Weights of a small mixture-of-experts language model, trained from scratch on English Wikipedia.
Experts: 24 experts in each of 13 layers, 272 xIELU neurons an expert, 1 pick a token, a sigmoid router.
Training: 283M tokens, 9025 steps.
Below are experts of layer 3 (counted from 0) of a mixture-of-experts language model. Rows are named router (the router's row for the expert), up (a neuron's input weights, with its number), down (a neuron's output weights, with its number) and show model dimensions 0-255. Each number is 50 + 15 x the weight over its row's rms, rounded and kept within 0 to 99.
After each expert's rows: a language model's description of what the expert responds to; "mostly gets" lists some tokens that are sent to it at least half of the time. This comes from a sample of Wikipedia text that the model never trained on.

# expert 1
router:63 78 52 71 55 45 57 41 36 52 57 34 76 35 60 55 40 70 58 53 59 53 58 67 53 44 48 70 46 60 06 35 36 35 37 30 37 42 80 63 37 36 26 48 45 46 61 75 59 58 42 20 27 70 62 65 53 32 41 67 36 36 38 57 50 35 58 37 50 78 68 77 56 43 57 54 50 53 38 26 61 41 58 30 48 44 32 34 32 37 86 35 58 45 72 44 44 69 23 44 77 55 19 33 40 04 45 42 50 64 38 62 46 57 41 51 48 43 52 53 75 19 28 43 72 49 79 36 42 44 53 49 17 47 41 44 44 31 69 44 50 59 41 60 34 60 62 73 57 68 53 46 77 36 40 40 58 42 35 23 44 23 54 56 58 46 50 32 36 25 31 36 85 53 60 64 49 47 37 62 40 57 27 50 26 25 41 40 48 37 28 50 44 65 26 66 24 49 36 53 58 31 35 58 25 38 32 35 56 61 77 45 55 48 42 63 49 42 75 39 48 44 39 46 36 54 36 69 60 52 58 27 64 25 48 40 46 62 80 51 80 25 58 52 68 53 32 67 45 57 53 37 39 42 39 28
up2:47 55 49 40 69 25 31 33 80 48 38 57 62 34 74 47 64 53 51 40 28 44 53 62 20 66 65 58 38 23 37 37 73 35 38 48 33 74 51 70 59 52 32 61 49 50 53 49 56 50 71 47 43 70 51 77 54 43 44 47 51 52 65 22 58 58 51 45 29 64 43 55 42 59 45 37 59 65 61 32 47 28 62 70 34 49 42 93 32 66 89 27 35 32 73 66 45 39 34 33 36 48 54 40 48 68 73 59 30 70 56 60 59 48 47 74 46 79 38 27 56 59 46 35 46 62 44 34 50 40 32 47 42 64 36 58 70 45 65 92 75 48 44 09 28 75 52 47 49 35 47 46 99 48 34 58 43 53 47 42 53 63 49 50 62 75 57 70 57 54 65 69 67 44 54 51 71 52 25 62 33 47 48 40 33 56 58 45 51 65 63 60 48 49 74 54 78 34 60 43 35 53 30 58 68 58 44 39 69 51 72 28 45 37 33 28 71 53 50 58 56 56 45 67 59 61 37 76 52 47 32 62 32 79 45 71 67 45 35 60 92 45 46 33 39 29 64 44 53 43 72 55 28 49 31 52
down2:51 61 62 45 74 37 40 54 52 46 42 46 39 58 41 45 38 44 39 69 41 37 62 70 39 30 44 43 66 44 24 43 38 45 65 45 28 55 21 79 00 31 66 61 43 44 50 57 22 61 65 50 83 46 39 40 76 40 62 41 52 54 16 63 40 58 78 50 50 46 25 52 60 61 35 23 74 57 23 76 61 34 50 46 75 68 32 59 46 36 51 55 59 47 66 48 63 58 64 20 29 50 35 42 72 63 45 45 63 55 49 59 55 50 42 34 58 67 55 50 56 58 59 52 44 65 62 46 46 35 51 44 82 78 29 53 71 30 68 58 59 46 63 34 48 41 56 49 39 53 47 51 91 48 62 63 48 35 34 64 65 50 47 70 53 56 68 47 46 39 25 43 51 49 25 41 54 55 61 51 47 28 55 66 33 64 23 35 39 34 46 52 28 47 67 40 45 38 68 73 55 47 56 28 29 60 57 51 53 50 44 49 76 39 48 53 49 99 78 31 50 69 41 63 26 09 69 58 44 27 48 42 59 52 60 74 58 58 53 49 70 66 50 72 31 53 50 85 48 54 35 53 58 75 41 29
It responds to: Suffix pieces ending a word, mostly -ing and -ed, often in titles and names, such as Walk-ing, Fall-ing, criss-cross-ed.
mostly gets: "ing", " Sam", " Mag", " working", "ating", "ering"

# expert 22
router:44 52 56 68 38 23 50 24 32 54 31 49 57 39 54 47 36 44 55 38 30 09 51 64 33 71 49 38 60 43 50 46 51 76 28 33 60 51 83 67 57 42 51 61 57 48 46 41 68 47 43 47 43 21 84 52 54 57 39 68 34 49 53 39 25 71 48 66 19 53 90 78 60 60 48 69 57 41 36 40 81 46 45 37 50 77 46 38 54 60 65 19 56 49 46 43 43 34 49 59 27 37 53 65 37 22 38 29 24 63 28 57 35 59 35 38 56 59 60 55 56 39 30 61 42 36 47 69 57 53 88 40 13 63 21 41 31 56 75 57 52 51 51 51 56 25 43 60 63 49 66 45 58 49 39 65 43 30 34 50 54 43 41 38 62 46 35 38 41 08 34 46 56 67 63 48 41 57 60 36 31 44 27 56 31 45 39 23 28 20 29 39 46 44 38 68 24 60 56 44 47 52 57 47 39 58 39 76 45 57 56 12 50 38 53 30 45 68 28 71 54 62 37 74 46 32 45 53 45 64 41 32 66 47 41 56 27 53 59 81 53 25 57 48 32 60 75 37 59 28 66 50 61 45 23 43
up5:47 59 59 60 38 71 32 46 48 51 45 63 44 24 43 55 38 60 32 54 38 68 53 52 56 59 53 47 55 46 51 51 23 35 72 58 82 27 69 54 60 39 58 44 49 32 53 61 49 30 38 58 35 48 34 24 55 54 28 19 73 47 64 62 33 48 38 59 36 53 52 46 57 40 26 60 49 47 34 50 51 82 36 69 52 80 69 52 62 40 69 40 69 80 19 64 67 48 44 38 56 36 76 69 19 46 35 57 37 33 57 44 63 54 41 54 60 28 25 92 36 26 33 40 43 62 44 61 57 43 27 51 47 75 47 57 67 58 72 35 67 42 68 75 27 16 58 23 72 51 89 77 71 36 43 59 36 49 76 45 28 19 36 31 33 58 35 35 59 44 43 22 58 49 38 40 42 32 59 62 51 47 50 62 51 70 39 18 63 57 43 26 76 30 42 60 43 51 53 45 46 53 55 30 51 64 77 50 68 44 54 57 61 38 24 57 52 56 58 65 34 27 78 56 50 51 43 60 40 67 44 54 52 50 33 50 78 36 56 38 59 43 36 60 40 67 51 40 27 35 63 66 23 52 79 41
down5:40 57 46 33 56 50 52 53 47 44 38 66 52 42 45 33 29 37 42 68 52 48 61 36 70 65 30 65 36 09 25 52 53 42 42 55 80 71 55 67 48 30 60 36 03 46 56 24 32 58 48 53 38 52 63 49 51 30 35 60 55 61 65 55 55 46 44 54 43 35 71 38 43 47 40 09 26 48 37 55 70 45 48 17 51 43 20 52 58 53 36 51 84 51 39 75 13 45 66 48 36 50 34 43 61 42 31 43 75 49 52 32 51 23 26 28 50 53 51 36 78 55 37 65 58 47 40 57 42 38 47 60 14 65 63 48 36 45 23 62 44 73 36 32 34 46 39 62 47 61 38 48 69 58 68 76 40 78 57 26 54 60 50 66 74 56 59 36 48 77 47 75 54 76 50 46 07 57 61 38 52 75 65 60 38 60 43 57 56 43 72 66 55 44 43 51 33 57 65 46 62 92 46 43 55 60 40 54 32 53 20 33 53 55 49 59 35 49 53 45 09 61 43 51 43 31 54 48 41 62 46 72 65 63 68 50 45 59 54 44 12 31 77 51 51 61 59 65 50 54 43 24 54 27 53 41
It responds to: Final suffix pieces that close a word, such as -ary, -ic, -ive, -ry, -ard, as in rudimentary, forensic, Freemasonry.
mostly gets: "ory", "ical", "ney", "atory", "ard", "ious"

# expert 14
router:52 65 39 79 46 61 24 39 26 72 36 51 45 62 81 70 54 42 46 42 59 62 06 83 36 45 27 61 41 68 70 48 42 46 28 50 41 27 57 40 63 10 56 42 54 28 30 20 68 51 41 66 56 48 61 51 56 28 35 63 38 57 59 55 55 45 38 45 37 64 57 62 69 46 55 57 52 70 43 31 75 39 55 40 55 76 52 48 30 71 61 39 52 48 39 87 60 46 10 49 57 37 58 63 77 16 48 36 52 36 15 37 44 53 56 56 53 71 54 55 41 50 37 31 34 58 52 45 40 69 87 58 64 64 42 58 66 53 57 49 67 72 41 65 67 47 46 59 57 33 53 48 66 39 37 44 38 37 42 32 46 23 61 29 58 40 44 59 75 53 57 47 69 28 41 65 36 61 58 38 45 33 60 28 36 64 46 31 41 34 45 36 52 55 62 64 35 50 40 60 74 39 44 50 52 36 37 80 71 67 58 21 29 23 52 36 35 44 62 59 57 50 39 56 75 61 89 61 56 52 57 53 53 32 49 64 52 42 69 67 67 43 71 08 59 56 52 64 56 78 73 34 64 51 35 64
up4:61 48 37 59 53 57 43 41 56 76 29 47 42 48 41 39 37 61 44 48 35 78 68 89 30 48 36 52 45 50 69 71 12 69 59 16 42 56 43 14 40 54 57 44 74 57 82 43 48 63 76 44 39 63 51 80 35 45 73 73 49 65 71 42 63 39 76 55 44 50 29 40 47 59 29 12 26 82 42 62 29 42 47 54 47 64 32 55 61 49 42 58 69 70 65 68 63 54 66 53 41 45 48 56 30 43 42 40 57 37 36 53 44 27 35 39 62 31 36 31 59 42 47 55 30 59 50 62 62 47 25 38 55 27 26 64 62 54 55 40 64 50 60 28 29 31 41 54 42 69 24 40 63 48 63 49 72 39 30 36 44 63 49 61 57 73 46 53 51 59 40 48 69 63 33 73 56 62 28 62 43 64 53 72 43 65 26 63 51 50 37 56 62 52 42 51 52 66 41 75 45 65 44 71 54 50 32 51 58 40 75 71 42 30 50 27 66 46 46 75 62 56 57 11 29 31 56 64 44 36 59 48 48 29 71 34 64 54 61 59 36 13 90 35 74 35 35 58 26 54 47 58 52 51 25 35
down4:44 41 55 53 27 28 53 39 75 80 45 27 23 19 41 60 71 49 22 31 65 51 54 64 47 68 73 60 51 32 19 72 55 41 27 28 67 30 38 70 64 60 55 59 62 59 43 43 44 66 40 37 48 57 73 44 75 40 60 29 14 66 33 54 55 34 66 60 28 96 36 46 62 34 23 59 56 52 66 33 38 56 32 51 68 72 25 67 46 63 64 51 53 49 45 67 57 49 48 39 67 68 63 44 53 34 47 36 54 57 27 49 61 46 46 46 60 46 35 28 37 48 52 31 51 62 29 59 57 73 45 34 25 51 52 40 43 31 39 51 38 28 60 38 24 52 58 80 61 47 73 69 39 68 42 40 54 47 44 50 48 68 44 43 60 59 69 46 37 56 48 52 57 51 49 35 59 47 52 74 40 69 51 50 52 82 72 58 54 68 31 59 64 52 15 74 71 59 04 66 40 44 50 49 39 37 21 49 44 49 52 61 14 54 31 45 26 64 69 32 74 46 39 41 65 72 50 50 31 58 39 46 31 25 46 47 50 67 43 41 60 25 55 50 21 27 62 68 73 57 65 59 58 52 40 53
It responds to: Colons after infobox labels like Place of birth:, time colons, and place prepositions such as in, at, from, near.
mostly gets: ":", "):", " at", " near", " from", " in"

# expert 6
router:69 79 44 66 48 21 49 51 25 49 49 38 36 41 54 63 43 65 39 48 25 49 64 53 38 37 36 37 47 57 40 20 29 53 66 36 48 47 74 59 15 19 38 44 73 44 17 34 57 58 41 47 39 42 84 49 46 69 67 60 32 36 32 22 45 46 44 58 67 72 62 58 66 66 33 53 43 71 30 38 85 29 52 48 59 55 46 53 48 18 45 54 67 48 35 55 60 54 32 68 54 74 50 66 56 37 48 41 25 38 29 59 34 68 50 64 45 69 34 45 76 27 29 58 58 26 54 42 58 75 43 76 44 53 52 48 38 64 80 52 54 49 34 64 44 34 42 61 64 67 59 38 65 67 42 44 39 40 19 06 47 43 71 35 56 41 53 48 64 20 57 33 69 67 64 41 27 61 20 39 46 52 40 48 37 60 47 37 53 52 42 54 50 41 37 74 56 52 34 47 49 31 54 91 60 52 46 65 46 54 64 52 62 46 80 65 46 37 71 32 52 29 38 55 80 44 47 57 39 72 49 25 73 44 43 80 49 49 40 40 73 29 30 34 72 43 61 46 40 60 62 38 46 40 31 65
up1:71 46 54 58 27 42 41 51 62 71 15 69 38 56 52 52 62 50 52 70 02 67 39 56 52 60 69 80 39 51 40 69 47 56 44 79 46 55 68 57 39 48 44 51 80 37 62 53 40 22 53 52 53 23 80 68 43 72 49 29 49 50 45 42 63 54 50 50 52 82 54 41 64 37 42 63 54 47 54 29 38 50 61 48 60 31 26 40 79 48 44 46 50 62 77 63 40 71 63 47 67 45 66 48 75 61 50 70 44 59 63 61 35 44 38 56 53 33 58 23 60 51 46 41 37 12 48 61 37 55 67 39 66 51 47 59 25 20 48 55 52 54 40 53 60 32 15 37 44 42 34 53 65 44 55 51 33 30 81 35 52 50 33 61 76 88 58 24 36 70 34 63 41 57 38 75 39 43 34 60 56 58 69 53 28 52 58 48 53 41 56 40 28 72 66 54 34 46 46 51 41 00 51 57 42 40 31 52 41 40 30 51 13 59 47 51 56 51 61 54 27 67 40 51 26 59 40 60 41 47 40 09 15 81 46 77 57 53 69 61 58 57 63 38 58 37 53 72 32 42 38 61 49 56 48 41
down1:49 52 43 46 44 68 42 64 72 24 41 60 32 72 39 42 61 46 70 65 19 27 49 80 56 53 75 26 46 35 63 46 47 61 42 45 62 52 55 65 43 60 60 34 69 43 60 68 55 68 51 00 35 39 65 60 27 53 51 11 67 58 66 40 27 23 33 59 45 63 47 24 27 33 52 40 14 51 50 47 63 58 54 56 48 67 59 67 58 37 44 42 21 46 46 61 46 46 37 56 41 38 57 79 61 53 39 57 44 70 31 69 14 40 57 38 53 81 49 59 51 52 75 53 58 28 53 33 71 42 59 67 30 55 68 57 53 66 62 32 81 31 32 39 34 52 47 36 51 69 52 42 47 78 62 42 32 53 69 43 37 59 67 44 44 48 38 46 58 54 49 63 31 44 90 63 47 48 45 22 47 30 62 91 55 49 51 47 56 57 61 76 30 62 49 42 74 40 13 43 51 38 73 53 60 56 58 51 44 77 44 31 41 58 61 58 64 63 30 68 56 27 57 54 44 67 63 38 81 40 56 27 37 43 53 54 37 45 68 47 66 56 79 40 42 53 40 63 27 44 50 41 63 67 25 47
It responds to: Direction words North, South, West, East before place names, and name pieces like id in Midnight or Midfielders.
mostly gets: "id", " North", " West", " Mal", " th", "ad"

# expert 10
router:56 66 22 68 27 39 43 67 38 50 41 54 52 49 65 59 33 54 65 53 68 49 42 53 59 46 53 37 45 41 45 70 64 57 33 27 54 75 68 59 37 32 27 52 42 43 35 51 43 47 30 63 39 61 53 44 46 54 38 50 27 58 44 30 26 36 40 64 62 61 43 42 45 51 54 62 39 45 49 28 71 17 25 38 43 46 70 51 42 82 39 41 71 70 58 42 60 38 27 64 58 57 47 62 79 34 32 26 40 60 48 42 15 72 56 66 53 47 54 60 52 52 17 39 55 49 51 39 51 76 69 56 51 29 37 34 40 55 66 38 76 69 62 49 41 42 41 79 59 56 50 16 44 38 13 70 35 64 16 39 31 11 47 42 41 56 47 53 52 20 56 36 60 46 68 52 58 45 45 41 32 43 47 38 58 59 76 30 43 55 18 63 47 30 33 81 35 66 37 65 47 33 36 44 57 53 30 45 46 82 56 29 58 66 39 42 41 53 47 45 23 75 48 70 59 50 66 73 41 26 33 53 55 43 38 55 39 28 49 55 99 27 59 36 45 57 48 26 33 65 73 43 57 54 49 54
up6:69 64 27 33 31 47 47 83 49 71 64 52 61 47 43 31 45 14 75 53 69 45 55 72 65 55 51 41 54 79 54 43 43 51 49 46 27 25 69 69 52 33 60 43 52 61 67 32 43 34 27 50 51 41 44 37 50 24 58 73 48 58 75 65 57 70 57 49 83 39 58 61 76 54 53 47 36 27 27 52 48 39 54 70 35 42 63 57 55 56 56 52 31 45 69 37 43 84 24 58 38 58 41 41 73 26 69 59 62 66 68 52 47 37 51 47 69 81 52 49 37 40 37 36 70 22 41 51 32 41 37 48 50 65 39 67 64 20 60 53 59 57 71 32 27 42 40 66 47 73 64 22 45 41 23 76 54 48 24 57 51 21 59 67 47 72 33 60 53 62 62 71 69 39 35 55 33 62 77 57 57 57 43 47 50 57 55 45 44 66 60 23 56 38 54 40 34 75 48 33 41 41 68 32 36 74 54 49 39 43 62 51 74 74 44 47 53 33 56 84 36 73 66 61 41 35 19 56 55 76 51 59 48 57 48 60 19 52 46 73 86 19 63 36 70 68 67 43 49 48 34 47 52 44 38 46
down6:43 35 57 70 66 74 66 19 32 31 67 36 47 46 56 55 35 59 26 40 56 59 63 54 57 41 49 52 32 48 50 56 49 47 27 56 41 40 44 40 53 64 69 62 37 61 47 26 50 47 67 63 64 43 70 34 65 58 38 67 69 43 61 58 75 57 27 66 55 70 27 53 56 36 65 27 58 69 78 33 44 60 66 50 56 69 47 61 53 64 57 59 47 72 19 32 73 38 47 58 45 26 41 55 50 44 71 56 21 49 39 75 58 59 71 56 42 53 49 59 58 15 50 40 80 87 44 66 68 48 87 45 72 49 61 32 34 83 35 23 43 30 55 41 40 46 82 53 75 39 58 56 81 38 64 53 51 76 48 51 66 50 54 58 38 39 39 17 53 51 63 32 59 22 65 50 55 48 19 37 36 56 54 54 51 52 60 66 46 73 56 49 48 67 29 57 61 27 62 73 75 47 47 65 52 40 43 46 47 46 45 31 22 41 47 51 71 65 56 50 67 31 69 68 65 23 52 65 76 52 71 43 35 34 37 41 79 58 74 29 49 59 73 47 28 41 55 42 28 44 61 48 88 37 59 33
It responds to: Digits inside dates and years plus month names, such as the 9 in 1919, August, and day numbers.
mostly gets: " August", " February", " April", " January", " May", " June"

# expert 17
router:55 99 38 53 46 37 27 36 40 55 42 30 85 44 59 62 33 66 58 47 29 60 55 60 55 54 42 74 33 72 40 49 42 56 46 34 28 51 82 81 46 18 16 39 51 45 36 47 52 43 52 49 43 38 64 53 57 43 49 65 46 35 29 30 50 45 53 55 37 61 81 52 57 46 55 74 67 64 30 40 82 38 52 33 67 67 43 44 60 46 60 44 43 50 59 51 54 50 16 61 50 62 19 42 53 33 62 46 47 28 28 50 40 74 59 67 44 51 37 57 61 27 32 51 54 20 48 45 53 59 49 76 27 41 60 62 52 37 82 54 56 70 55 54 61 37 47 76 72 40 71 33 63 68 35 63 31 43 31 22 54 39 73 30 51 24 13 33 58 05 55 41 77 36 66 55 43 50 55 59 29 34 21 52 56 38 53 47 32 35 37 47 40 57 38 58 38 57 23 74 49 28 27 65 50 43 38 51 45 67 64 44 64 65 75 58 43 59 53 41 66 54 46 60 71 38 64 57 54 55 44 32 59 39 47 70 66 44 58 29 68 37 59 22 65 51 61 31 32 52 78 57 56 51 43 45
up3:50 77 72 50 60 39 35 64 52 43 52 44 62 44 36 63 40 77 49 49 51 56 42 41 68 41 63 22 42 54 38 56 51 53 44 32 40 52 08 62 52 27 48 62 67 82 55 77 58 42 41 56 61 70 75 64 42 32 66 81 79 69 38 56 70 54 42 31 29 59 20 46 61 46 41 65 34 36 47 51 56 32 43 54 71 66 41 60 42 79 22 62 36 48 42 52 30 37 40 56 59 12 18 71 39 21 61 46 50 51 62 48 55 52 06 56 59 49 23 41 25 39 66 39 46 29 34 29 64 47 57 39 50 41 49 45 55 45 89 20 53 47 27 37 66 50 39 57 53 31 43 37 55 60 28 80 55 54 46 68 54 36 49 54 28 64 46 44 36 62 22 75 62 52 74 54 23 32 53 50 30 34 75 67 57 48 33 61 30 42 49 63 34 39 52 35 43 50 44 46 48 55 50 66 57 55 79 37 66 52 59 50 28 50 20 25 47 49 68 41 47 40 61 47 48 50 28 64 35 39 39 48 62 51 49 92 54 46 33 67 83 51 53 48 64 45 52 77 49 55 32 43 47 33 68 70
down3:42 29 63 35 55 52 60 48 77 38 56 61 39 46 49 22 44 61 37 56 68 45 66 82 60 56 36 72 39 39 58 59 60 52 67 42 29 71 59 61 24 66 47 32 45 31 54 62 60 28 40 66 66 47 72 53 54 37 61 57 59 35 63 49 51 74 48 47 48 47 46 38 63 60 36 65 49 67 47 58 39 44 48 48 89 59 47 45 41 48 61 46 32 46 75 00 52 54 36 68 31 70 55 53 34 40 28 49 70 43 93 48 45 55 57 66 25 09 52 63 50 76 79 63 35 40 38 65 57 56 36 41 56 54 82 48 36 38 56 38 48 46 36 79 47 42 39 47 25 74 46 48 76 52 36 72 44 56 30 47 60 33 49 40 48 38 64 53 63 35 57 45 51 68 53 36 49 62 87 54 69 57 43 26 66 31 47 73 42 52 65 43 52 42 41 56 42 47 55 45 90 41 50 41 41 50 77 69 67 64 53 60 31 33 36 50 50 67 33 45 44 69 73 56 49 51 38 34 42 35 50 18 32 41 49 23 76 37 41 40 38 41 57 38 77 50 46 75 39 44 00 36 75 35 36 72
It responds to: Mid-word pieces and empty or numeric table cells, such as s-ource, disturb-ance, histor-ique, blank spaces between pipes.
mostly gets: " Mon", " build", " Yam", " min", " Benjamin", "On"

# expert 18
router:49 92 48 53 53 40 38 36 26 69 41 31 68 40 53 45 34 56 52 41 29 62 63 67 56 49 42 65 36 60 52 38 43 43 47 40 21 45 80 76 41 19 22 37 63 45 37 55 47 44 38 51 44 48 63 52 50 45 45 77 47 32 34 32 54 50 61 54 35 54 81 71 58 55 53 70 52 67 45 42 78 27 57 40 63 74 46 44 42 44 54 47 48 50 56 68 63 47 07 59 63 81 16 30 57 30 50 42 52 53 28 45 38 80 60 61 50 56 49 56 68 14 44 43 58 23 55 36 61 59 52 80 40 41 57 52 53 47 82 48 61 63 53 62 68 38 45 77 70 34 71 33 71 77 43 60 38 53 33 28 50 27 67 30 56 43 14 27 46 06 54 42 75 40 72 58 27 59 44 63 15 34 21 55 53 50 46 44 33 38 38 52 39 64 38 60 40 59 24 65 37 36 32 71 57 45 41 53 51 71 63 48 59 45 61 52 43 52 57 40 53 48 37 49 77 41 72 53 50 50 44 26 57 24 48 59 51 41 53 32 66 36 61 28 64 40 55 22 29 55 81 48 56 48 41 53
up3:57 46 31 48 67 46 25 41 74 54 33 62 60 27 93 51 36 59 40 47 59 47 81 37 46 62 61 80 55 48 47 71 32 65 42 37 58 76 42 47 56 64 66 66 54 28 33 43 55 59 53 64 63 30 10 62 51 37 44 35 37 61 49 59 50 52 76 28 42 57 72 21 44 36 38 74 67 41 58 13 41 38 40 36 45 52 59 42 70 44 50 60 52 39 51 35 44 62 28 59 43 44 09 55 48 64 42 50 70 57 36 45 64 51 10 23 66 61 36 54 66 52 41 70 46 53 38 81 57 71 50 39 39 24 38 69 53 46 43 68 50 46 21 73 40 45 35 49 42 67 17 64 81 47 59 67 34 80 60 31 33 55 71 79 42 53 39 41 55 45 67 63 43 43 32 42 40 47 52 53 26 24 32 53 52 46 61 44 52 27 52 49 42 30 31 57 64 36 32 53 66 58 31 20 35 59 69 65 52 47 55 65 55 12 58 39 64 39 23 37 47 45 37 39 41 35 43 48 33 51 51 55 28 35 69 39 69 57 55 58 40 56 29 47 41 89 49 48 45 59 56 61 81 33 53 56
down3:53 57 43 58 56 27 42 47 45 28 44 28 62 40 35 54 59 63 49 61 56 56 40 30 42 83 13 65 45 51 55 60 59 38 57 66 10 44 44 63 77 27 23 54 61 71 21 45 57 31 69 35 55 74 46 39 45 71 59 79 62 60 51 52 61 32 39 41 33 31 76 37 54 42 59 56 55 49 54 70 46 60 53 83 31 46 36 43 40 12 56 48 52 68 46 34 42 47 62 37 68 43 72 38 44 56 58 70 30 26 61 88 64 61 58 66 40 58 71 41 60 40 47 64 56 46 66 51 42 27 55 52 57 34 50 46 55 19 43 46 50 45 24 57 62 23 32 33 32 57 21 60 50 46 42 57 64 69 45 66 60 52 45 46 66 64 62 36 55 41 69 82 13 73 48 45 48 49 27 45 44 63 72 47 53 59 26 44 17 56 60 46 84 56 36 47 27 70 69 30 29 28 26 56 27 63 43 56 52 42 46 55 31 70 87 59 52 57 39 47 67 47 19 41 56 51 22 56 47 32 36 37 48 65 55 55 48 34 50 35 37 20 50 39 19 54 33 51 29 57 52 49 60 66 39 62
It responds to: Commas after names or clauses, closing parentheses, and nouns like Games, member, Council, Height in sports tables and lists.
mostly gets: " together", " member", " Collins", " reported", " woman", " Notes"

# expert 20
router:66 51 29 68 27 35 37 12 28 53 63 32 51 29 85 63 51 48 53 18 64 67 38 62 78 42 47 46 30 22 47 59 37 52 75 50 23 95 75 62 34 39 43 41 56 46 47 60 28 38 39 49 20 56 50 41 56 22 13 60 41 49 46 55 35 49 36 64 35 58 74 60 68 41 59 39 63 64 39 44 83 46 65 37 46 72 65 51 49 67 36 13 64 70 53 64 61 34 37 58 48 53 47 44 41 45 52 39 47 48 21 44 58 48 64 50 48 72 32 68 37 31 53 36 42 38 32 58 43 67 41 58 34 57 59 39 61 25 60 40 50 59 49 51 41 40 33 45 43 27 51 08 51 57 46 42 61 35 41 31 36 33 65 26 65 30 52 50 33 33 42 47 38 43 56 61 53 28 59 45 26 38 29 87 66 29 85 29 53 60 43 58 56 27 40 50 45 69 50 39 33 32 46 28 37 38 29 65 73 51 41 32 51 65 56 32 58 70 58 45 72 40 43 64 47 47 57 65 45 55 30 33 75 57 57 43 73 48 51 41 47 37 46 34 58 49 58 35 53 69 48 32 84 41 28 40
up2:61 34 39 53 38 41 61 49 37 75 74 32 77 15 47 47 58 20 26 29 43 39 61 32 64 58 76 42 58 25 51 56 46 50 60 76 56 62 60 30 61 49 46 65 53 57 49 45 41 54 68 17 48 41 61 31 74 38 45 52 51 42 28 49 41 65 23 50 47 69 39 71 54 37 76 86 45 58 41 67 30 73 55 35 49 56 70 62 45 42 32 46 57 57 52 73 50 11 45 57 59 55 46 38 59 43 55 64 62 23 50 72 50 33 48 60 43 53 43 72 36 74 65 59 46 53 59 58 39 32 81 59 59 31 56 62 41 53 29 59 55 58 46 50 70 44 54 50 32 47 58 57 58 43 50 61 53 64 79 75 51 70 92 45 45 63 46 46 21 34 59 44 55 72 53 62 46 60 59 20 19 61 42 71 61 55 53 70 52 61 44 36 32 75 49 38 58 67 90 30 42 47 99 65 23 32 49 71 37 47 31 57 47 46 44 50 74 50 53 51 40 36 47 43 39 61 66 22 42 47 58 79 67 36 53 63 51 34 47 57 63 52 41 40 42 51 64 48 54 42 57 26 50 42 60 40
down2:51 59 28 48 50 26 55 44 54 37 82 77 34 16 54 50 44 53 58 49 42 65 57 31 41 27 20 55 81 50 70 37 57 29 32 67 72 61 72 36 40 52 52 53 64 31 66 49 52 36 43 57 65 38 42 62 63 47 21 69 18 33 48 52 61 29 50 58 40 39 37 34 40 65 69 72 47 35 53 64 59 57 48 60 38 65 45 65 52 42 49 68 33 55 62 58 52 40 25 49 47 50 59 13 63 15 47 36 66 48 43 62 71 56 54 70 44 51 30 57 48 50 73 50 23 08 35 80 24 38 29 64 43 31 14 51 56 41 46 71 57 55 46 44 51 64 56 61 52 61 51 24 41 42 81 70 57 61 49 50 73 48 85 45 80 36 33 37 30 93 68 57 51 85 62 67 59 31 34 38 69 65 58 58 35 47 73 65 43 46 69 71 53 61 63 70 44 56 48 56 36 40 52 54 56 53 37 51 58 26 46 52 60 50 47 46 46 48 67 37 44 71 24 49 44 21 56 25 52 72 30 23 49 46 34 53 54 60 41 66 61 35 61 48 50 65 49 41 51 26 50 70 67 38 32 44
It responds to: Inner word pieces of Latinate words, such as in of Continuing, cont, ri, ac, ir in reaffirmed.
mostly gets: "ri", "uc", "sc", " cont", "anc", " ref"